{"d_model": 256, "d_shared_expert": 0, "activation": "swiglu", "moe_layers": [1, 2, 3, 4, 5, 6, 7, 8, 9, 10], "balance_bias": false, "vocab_size": 3765, "tie_embeddings": true, "optimizer": "muon_variant", "lr": 0.0129, "beta1": 0.9, "batch_tokens": 131072, "seq_len": 768}
Below are experts of layer 4 (counted from 0) of a mixture-of-experts language model. Rows are named router (the router's row for the expert), gate (a neuron's input weights, with its number), up (a neuron's input weights, with its number) and show model dimensions 0-255. Each number is 50 + 15 x the weight over its row's rms, rounded and kept within 0 to 99.
Before each expert's rows: a language model's description of what the expert responds to. This comes from a sample of Wikipedia text that the model never trained on.

# expert 33
Description: Mixed word-start fragments. Word-initial pieces such as Wh-ile at sentence start, ex, ref and n, plus capital letters in codes, N/A, UK and Thai script.
router:16 71 60 59 24 56 64 11 45 71 32 54 64 46 61 63 54 55 28 58 44 52 49 58 47 44 78 63 69 71 30 65 67 27 56 48 49 60 41 55 43 55 44 63 57 69 44 27 50 53 39 69 34 49 49 59 51 50 51 23 40 61 35 27 76 57 81 43 30 58 49 45 42 83 39 61 64 57 35 26 49 43 60 32 39 39 33 67 47 53 24 54 62 37 40 63 29 27 30 89 34 68 46 49 49 62 29 40 52 68 28 55 40 58 63 60 38 39 38 60 68 41 57 91 41 64 50 70 39 61 49 72 51 57 53 42 24 56 32 34 54 64 54 34 19 66 36 42 54 30 54 44 71 48 49 45 64 66 46 45 46 59 29 38 63 79 31 75 59 50 52 43 43 77 46 51 50 42 36 62 58 58 69 43 54 62 62 63 67 34 49 57 74 61 32 44 47 27 38 66 40 49 53 56 55 44 39 66 54 45 50 33 24 60 66 98 22 49 52 64 42 51 48 60 31 54 68 73 55 76 15 33 31 50 44 21 61 57 22 52 70 49 57 14 43 62 66 50 35 46 40 80 37 38 31 55
gate0:68 68 99 36 50 47 36 36 37 52 70 60 56 80 58 38 56 63 39 50 44 61 22 15 50 53 44 44 75 50 41 44 60 57 73 82 73 70 56 47 54 75 25 80 44 43 66 63 42 50 51 49 41 64 55 58 52 62 51 39 47 29 34 53 45 42 44 40 30 31 50 47 21 49 62 70 82 40 60 34 50 49 51 33 58 16 55 45 48 62 28 56 77 70 47 35 42 43 30 54 50 44 50 56 50 33 42 73 27 42 24 73 43 43 16 54 56 37 46 52 43 76 17 81 46 54 43 54 35 54 33 69 62 63 53 56 61 45 19 78 54 50 30 53 66 61 55 41 59 45 37 46 59 66 37 70 41 34 80 40 49 26 69 23 43 66 48 47 74 49 47 26 75 49 48 54 61 67 20 63 28 74 57 39 69 47 24 41 47 48 68 49 44 54 17 57 48 36 62 60 66 33 40 48 66 57 58 56 59 34 54 64 64 45 50 50 40 49 54 32 61 61 61 29 57 79 24 47 63 46 54 36 49 53 44 48 43 46 55 50 83 72 66 23 42 50 63 60 41 54 75 88 40 52 44 71
up0:13 45 60 87 62 42 38 37 59 21 27 66 52 49 73 74 54 49 19 64 30 60 58 45 79 43 41 21 43 68 36 22 47 33 50 38 45 57 31 39 69 36 36 48 56 48 14 83 28 52 53 64 41 76 49 53 42 62 46 19 68 24 51 68 80 67 62 39 64 59 45 28 61 62 72 73 43 56 40 65 63 10 55 49 62 75 76 44 73 62 58 37 82 46 67 36 70 70 43 51 22 60 64 57 22 71 43 70 58 35 35 45 70 66 62 46 58 52 68 61 51 45 49 51 16 39 72 56 43 47 66 45 49 55 54 53 53 54 72 51 54 36 44 63 67 68 57 50 40 60 33 50 43 25 41 50 77 44 38 34 55 59 54 69 46 54 37 34 46 54 50 61 67 46 30 47 49 76 61 39 55 54 65 25 42 40 33 24 44 44 32 48 57 56 40 55 43 64 67 64 32 59 51 49 30 51 52 69 53 52 63 32 57 67 66 80 56 32 62 42 60 52 36 74 39 61 73 50 42 53 27 55 51 45 64 58 59 65 62 56 56 53 29 48 46 31 49 58 48 77 66 24 51 49 13 50

# expert 23
Description: Commas, final k/h pieces. Commas after years, numbers and list items, plus clause words when, while, and final k or h in foreign names (Chowk, Uzbekistan).
router:51 44 33 48 69 58 59 35 58 51 79 25 35 46 53 53 28 60 38 67 59 61 63 66 68 52 45 40 30 56 50 67 56 35 55 44 66 54 60 20 32 34 46 57 68 15 50 47 57 46 24 53 37 54 34 64 36 24 66 45 38 23 42 52 40 34 54 28 54 68 58 48 61 60 63 92 52 29 74 69 73 75 54 47 23 60 77 54 75 64 71 49 42 36 41 55 63 54 27 53 54 40 24 50 40 37 75 79 72 41 63 56 42 32 59 56 32 50 49 38 57 44 43 33 33 70 58 52 75 52 44 34 41 50 33 61 41 47 09 51 42 27 81 27 42 68 75 33 61 35 29 65 72 31 62 19 34 39 47 52 33 60 34 72 65 52 56 56 44 68 68 60 49 28 37 57 57 40 46 48 43 31 44 46 43 71 55 78 45 56 57 64 58 79 43 55 45 72 33 36 57 43 45 39 26 63 32 66 76 58 59 55 61 45 49 29 74 50 32 43 55 49 40 58 44 57 65 37 48 76 65 16 40 66 47 52 66 37 52 52 60 29 85 32 61 41 62 30 36 54 41 74 72 54 74 56
gate0:54 60 78 52 60 49 46 47 36 34 53 23 51 59 45 41 44 34 59 67 67 38 44 43 49 51 20 60 61 46 46 57 55 33 24 61 30 62 63 42 17 51 67 90 41 61 24 65 22 40 38 39 67 61 75 58 54 82 46 29 45 24 56 26 65 67 49 39 46 39 57 68 24 48 76 47 33 69 53 62 65 72 64 28 38 46 85 47 37 29 48 60 40 47 50 47 30 73 55 54 55 47 27 61 76 38 58 61 55 68 39 54 42 39 39 21 63 59 38 55 54 62 25 33 34 48 36 45 60 54 57 32 38 49 70 38 39 40 86 67 53 47 23 36 50 67 50 71 62 49 59 59 36 45 43 60 32 50 58 76 46 51 66 43 30 31 14 44 34 43 20 30 36 69 45 72 69 61 60 57 56 40 56 52 16 51 61 56 43 33 43 48 34 46 49 45 57 57 98 54 67 46 73 44 36 58 29 53 48 56 41 61 70 55 69 72 48 22 48 55 61 49 59 51 29 75 41 36 19 47 46 67 15 58 26 41 48 67 36 78 59 44 58 34 66 64 64 49 58 37 45 60 62 59 36 57
up0:08 82 36 52 40 26 29 44 47 62 57 74 40 66 65 62 65 53 60 51 52 69 51 43 66 61 49 48 48 40 40 29 66 57 49 40 59 56 54 64 66 42 23 34 03 75 58 70 54 23 35 54 63 82 52 58 46 33 50 44 51 55 57 54 47 53 38 47 79 58 50 26 48 46 37 53 47 53 37 40 61 42 55 54 41 49 45 47 68 52 27 43 63 56 47 59 41 36 50 26 52 70 49 60 56 48 71 59 58 09 37 52 47 74 58 57 51 54 53 46 52 35 53 46 41 50 68 40 55 65 48 51 80 46 38 29 65 85 59 58 43 27 87 78 35 65 72 36 45 60 53 69 32 73 42 50 56 23 48 42 67 26 60 58 57 55 74 62 68 29 68 68 71 47 50 43 40 69 42 59 50 51 70 64 55 36 61 19 51 40 37 42 46 53 45 64 38 77 21 36 42 45 53 41 46 52 75 44 48 81 62 44 42 34 33 85 72 58 64 14 66 29 51 42 65 40 78 51 22 53 46 62 43 22 60 48 46 37 89 35 71 61 32 53 23 44 43 58 41 65 66 37 37 40 51 73

# expert 7
Description: Commas and word-middles. Mostly commas in prose and lists, plus middle pieces of split words like Monten-eg-ro, Wind-ows, m-art-yred.
router:33 61 42 60 94 30 30 18 65 58 59 46 58 72 64 58 57 79 61 31 50 38 66 66 44 61 59 20 25 58 61 67 82 40 50 47 44 62 38 66 35 36 52 59 34 50 69 67 54 46 51 55 41 50 43 47 49 56 32 60 38 55 43 30 57 42 78 66 45 57 54 63 79 47 33 44 56 48 63 28 57 47 82 46 55 67 51 53 59 40 85 42 67 32 42 50 71 38 67 53 59 34 58 42 60 58 53 59 32 61 52 38 25 07 39 57 45 82 54 21 46 41 33 40 52 64 41 46 41 22 68 67 41 57 60 47 51 47 23 75 33 38 50 44 42 61 54 45 62 64 40 54 49 54 86 52 32 39 30 66 54 62 30 67 52 46 53 69 32 83 66 59 40 81 42 45 50 56 50 46 54 48 42 53 68 73 18 68 64 56 31 64 59 78 64 40 69 41 73 48 23 37 49 53 54 38 45 77 62 69 34 48 35 71 44 34 60 64 48 50 70 67 32 58 57 58 75 19 61 70 58 16 48 37 60 61 65 46 43 64 40 39 58 54 63 20 46 31 30 37 54 57 62 56 83 39
gate1:52 31 71 56 74 62 70 61 32 57 29 39 40 68 30 59 41 50 45 49 14 39 62 69 53 21 75 69 40 51 41 63 55 69 46 58 29 24 42 59 25 67 43 39 72 34 58 55 63 57 55 47 34 37 55 72 29 48 65 50 63 66 66 35 63 56 63 42 69 40 55 29 34 12 27 45 74 28 53 45 42 26 71 55 65 36 69 63 54 57 42 59 43 16 59 37 60 41 84 78 38 60 65 67 53 46 60 34 72 40 55 48 64 25 36 33 32 46 61 59 45 53 43 28 63 61 26 62 42 75 53 65 29 71 41 32 23 35 18 68 54 62 58 46 67 40 45 60 37 41 39 58 66 46 52 59 56 61 35 45 54 46 28 52 64 38 50 32 56 36 40 53 41 55 54 28 26 64 45 43 42 69 82 42 22 52 73 46 69 34 38 42 31 61 40 41 61 47 50 52 56 37 37 32 57 53 55 53 27 45 58 52 43 56 53 75 52 75 49 31 27 18 38 32 49 52 17 60 06 29 36 40 67 54 54 52 42 60 54 49 59 61 33 43 61 55 08 35 56 43 70 46 38 34 57 42
up1:45 60 59 40 64 22 64 51 51 67 12 73 64 45 55 76 53 51 60 67 36 87 46 37 75 41 77 48 49 44 32 53 59 40 46 49 51 25 35 61 56 33 48 49 61 37 60 43 54 51 56 42 52 17 07 66 26 63 65 34 73 53 33 49 74 30 34 36 56 27 44 36 48 46 78 44 54 48 52 22 73 34 61 46 62 52 35 41 51 53 59 48 38 30 38 33 64 38 77 67 67 56 52 70 66 61 44 69 55 49 58 49 45 75 52 22 51 28 57 65 63 35 44 59 42 40 53 62 48 72 35 53 33 53 86 67 38 66 70 23 36 50 68 55 50 45 40 61 76 41 34 31 48 52 62 67 58 65 30 46 60 51 56 43 57 58 44 58 34 52 67 50 56 39 43 15 49 77 22 41 39 69 65 50 15 49 67 55 52 64 57 10 26 29 39 69 49 40 38 37 68 35 42 41 35 38 28 48 42 48 68 58 48 52 52 36 65 30 36 39 69 50 28 57 68 67 26 57 58 50 46 70 49 33 46 40 38 49 44 15 39 75 43 31 45 40 54 54 23 24 63 64 37 58 77 38

# expert 53
Description: Closing brackets, conjunctions. Closing parentheses after numbers or records in tables, and clause joiners and, or, which, who, but, that after commas.
router:42 29 51 50 25 68 43 57 40 53 52 29 43 58 67 50 56 60 86 53 74 44 69 60 69 65 33 61 64 36 67 71 80 56 58 38 59 54 37 68 54 44 40 33 52 54 76 44 67 39 57 54 45 68 33 24 34 82 46 65 64 27 43 58 46 36 30 22 50 74 15 47 38 46 39 71 77 70 48 72 82 54 60 41 39 67 45 63 51 77 48 37 44 63 67 64 37 37 67 49 68 57 15 47 35 76 65 29 48 32 48 34 45 78 45 65 50 67 42 56 53 44 52 46 39 30 30 48 51 56 50 59 41 54 43 38 58 43 42 46 61 68 31 35 41 57 73 55 26 68 58 35 61 68 40 46 32 65 25 15 60 60 47 45 34 59 52 27 24 50 54 45 42 59 51 81 37 51 55 48 55 32 43 41 66 55 62 50 47 57 64 44 40 65 78 22 72 70 43 74 77 62 43 35 46 55 60 71 63 48 46 60 38 50 26 49 47 39 35 46 49 36 50 25 58 76 31 33 55 55 53 30 53 83 52 59 53 66 30 44 78 38 66 86 19 44 54 55 28 60 63 64 32 29 34 32
gate0:64 44 77 47 99 41 21 45 52 65 43 35 64 52 65 52 64 52 70 63 51 37 56 83 53 63 54 35 48 27 50 29 63 55 62 41 49 49 43 43 33 76 58 68 37 68 36 67 57 62 27 47 33 48 56 53 44 64 35 34 34 38 20 62 44 43 37 63 37 43 73 42 31 73 41 49 37 47 40 38 65 06 15 44 66 34 61 68 34 30 75 58 55 62 66 35 52 39 41 41 40 80 59 69 47 55 41 71 71 55 38 56 56 41 46 39 64 78 45 56 60 60 47 70 63 49 45 51 53 61 80 64 53 45 69 28 71 74 47 21 72 60 48 50 47 44 58 55 38 46 56 60 40 53 29 36 82 35 50 36 70 38 67 30 38 44 32 18 21 60 48 42 57 65 23 46 48 55 38 46 42 65 53 26 25 47 33 40 19 42 56 60 58 56 48 57 47 39 66 63 54 33 45 58 44 79 45 37 86 61 57 60 72 26 34 44 61 45 81 33 68 64 38 36 68 50 49 71 46 59 71 68 44 58 26 60 23 48 37 67 62 64 44 67 52 69 48 55 66 23 36 35 44 54 50 43
up0:32 48 79 44 64 62 42 30 69 51 53 50 33 66 76 76 65 54 39 79 15 39 57 49 50 54 29 31 53 62 55 47 52 60 35 57 46 50 46 49 58 55 26 48 54 70 54 73 29 54 43 81 36 45 31 53 43 54 65 69 64 47 58 39 49 49 44 62 37 70 43 35 61 39 68 78 50 31 41 52 48 56 70 80 29 37 52 41 34 53 63 40 72 29 33 68 50 47 46 55 22 46 58 36 63 42 54 39 58 35 39 46 65 61 79 50 25 48 69 64 32 36 59 61 40 53 75 22 55 23 52 24 36 50 53 32 42 33 64 49 29 48 71 32 49 65 53 20 41 53 39 56 47 37 59 35 45 46 67 52 62 43 23 45 72 61 57 29 66 31 64 59 35 41 89 45 37 95 49 46 67 47 21 35 46 57 40 21 62 50 63 59 46 51 45 41 49 56 18 70 41 42 52 17 56 42 29 54 53 93 42 43 53 61 25 69 60 43 15 51 64 56 78 51 36 39 56 67 35 41 53 28 47 48 45 48 61 58 61 58 64 29 32 35 52 44 30 36 44 38 48 09 31 31 68 44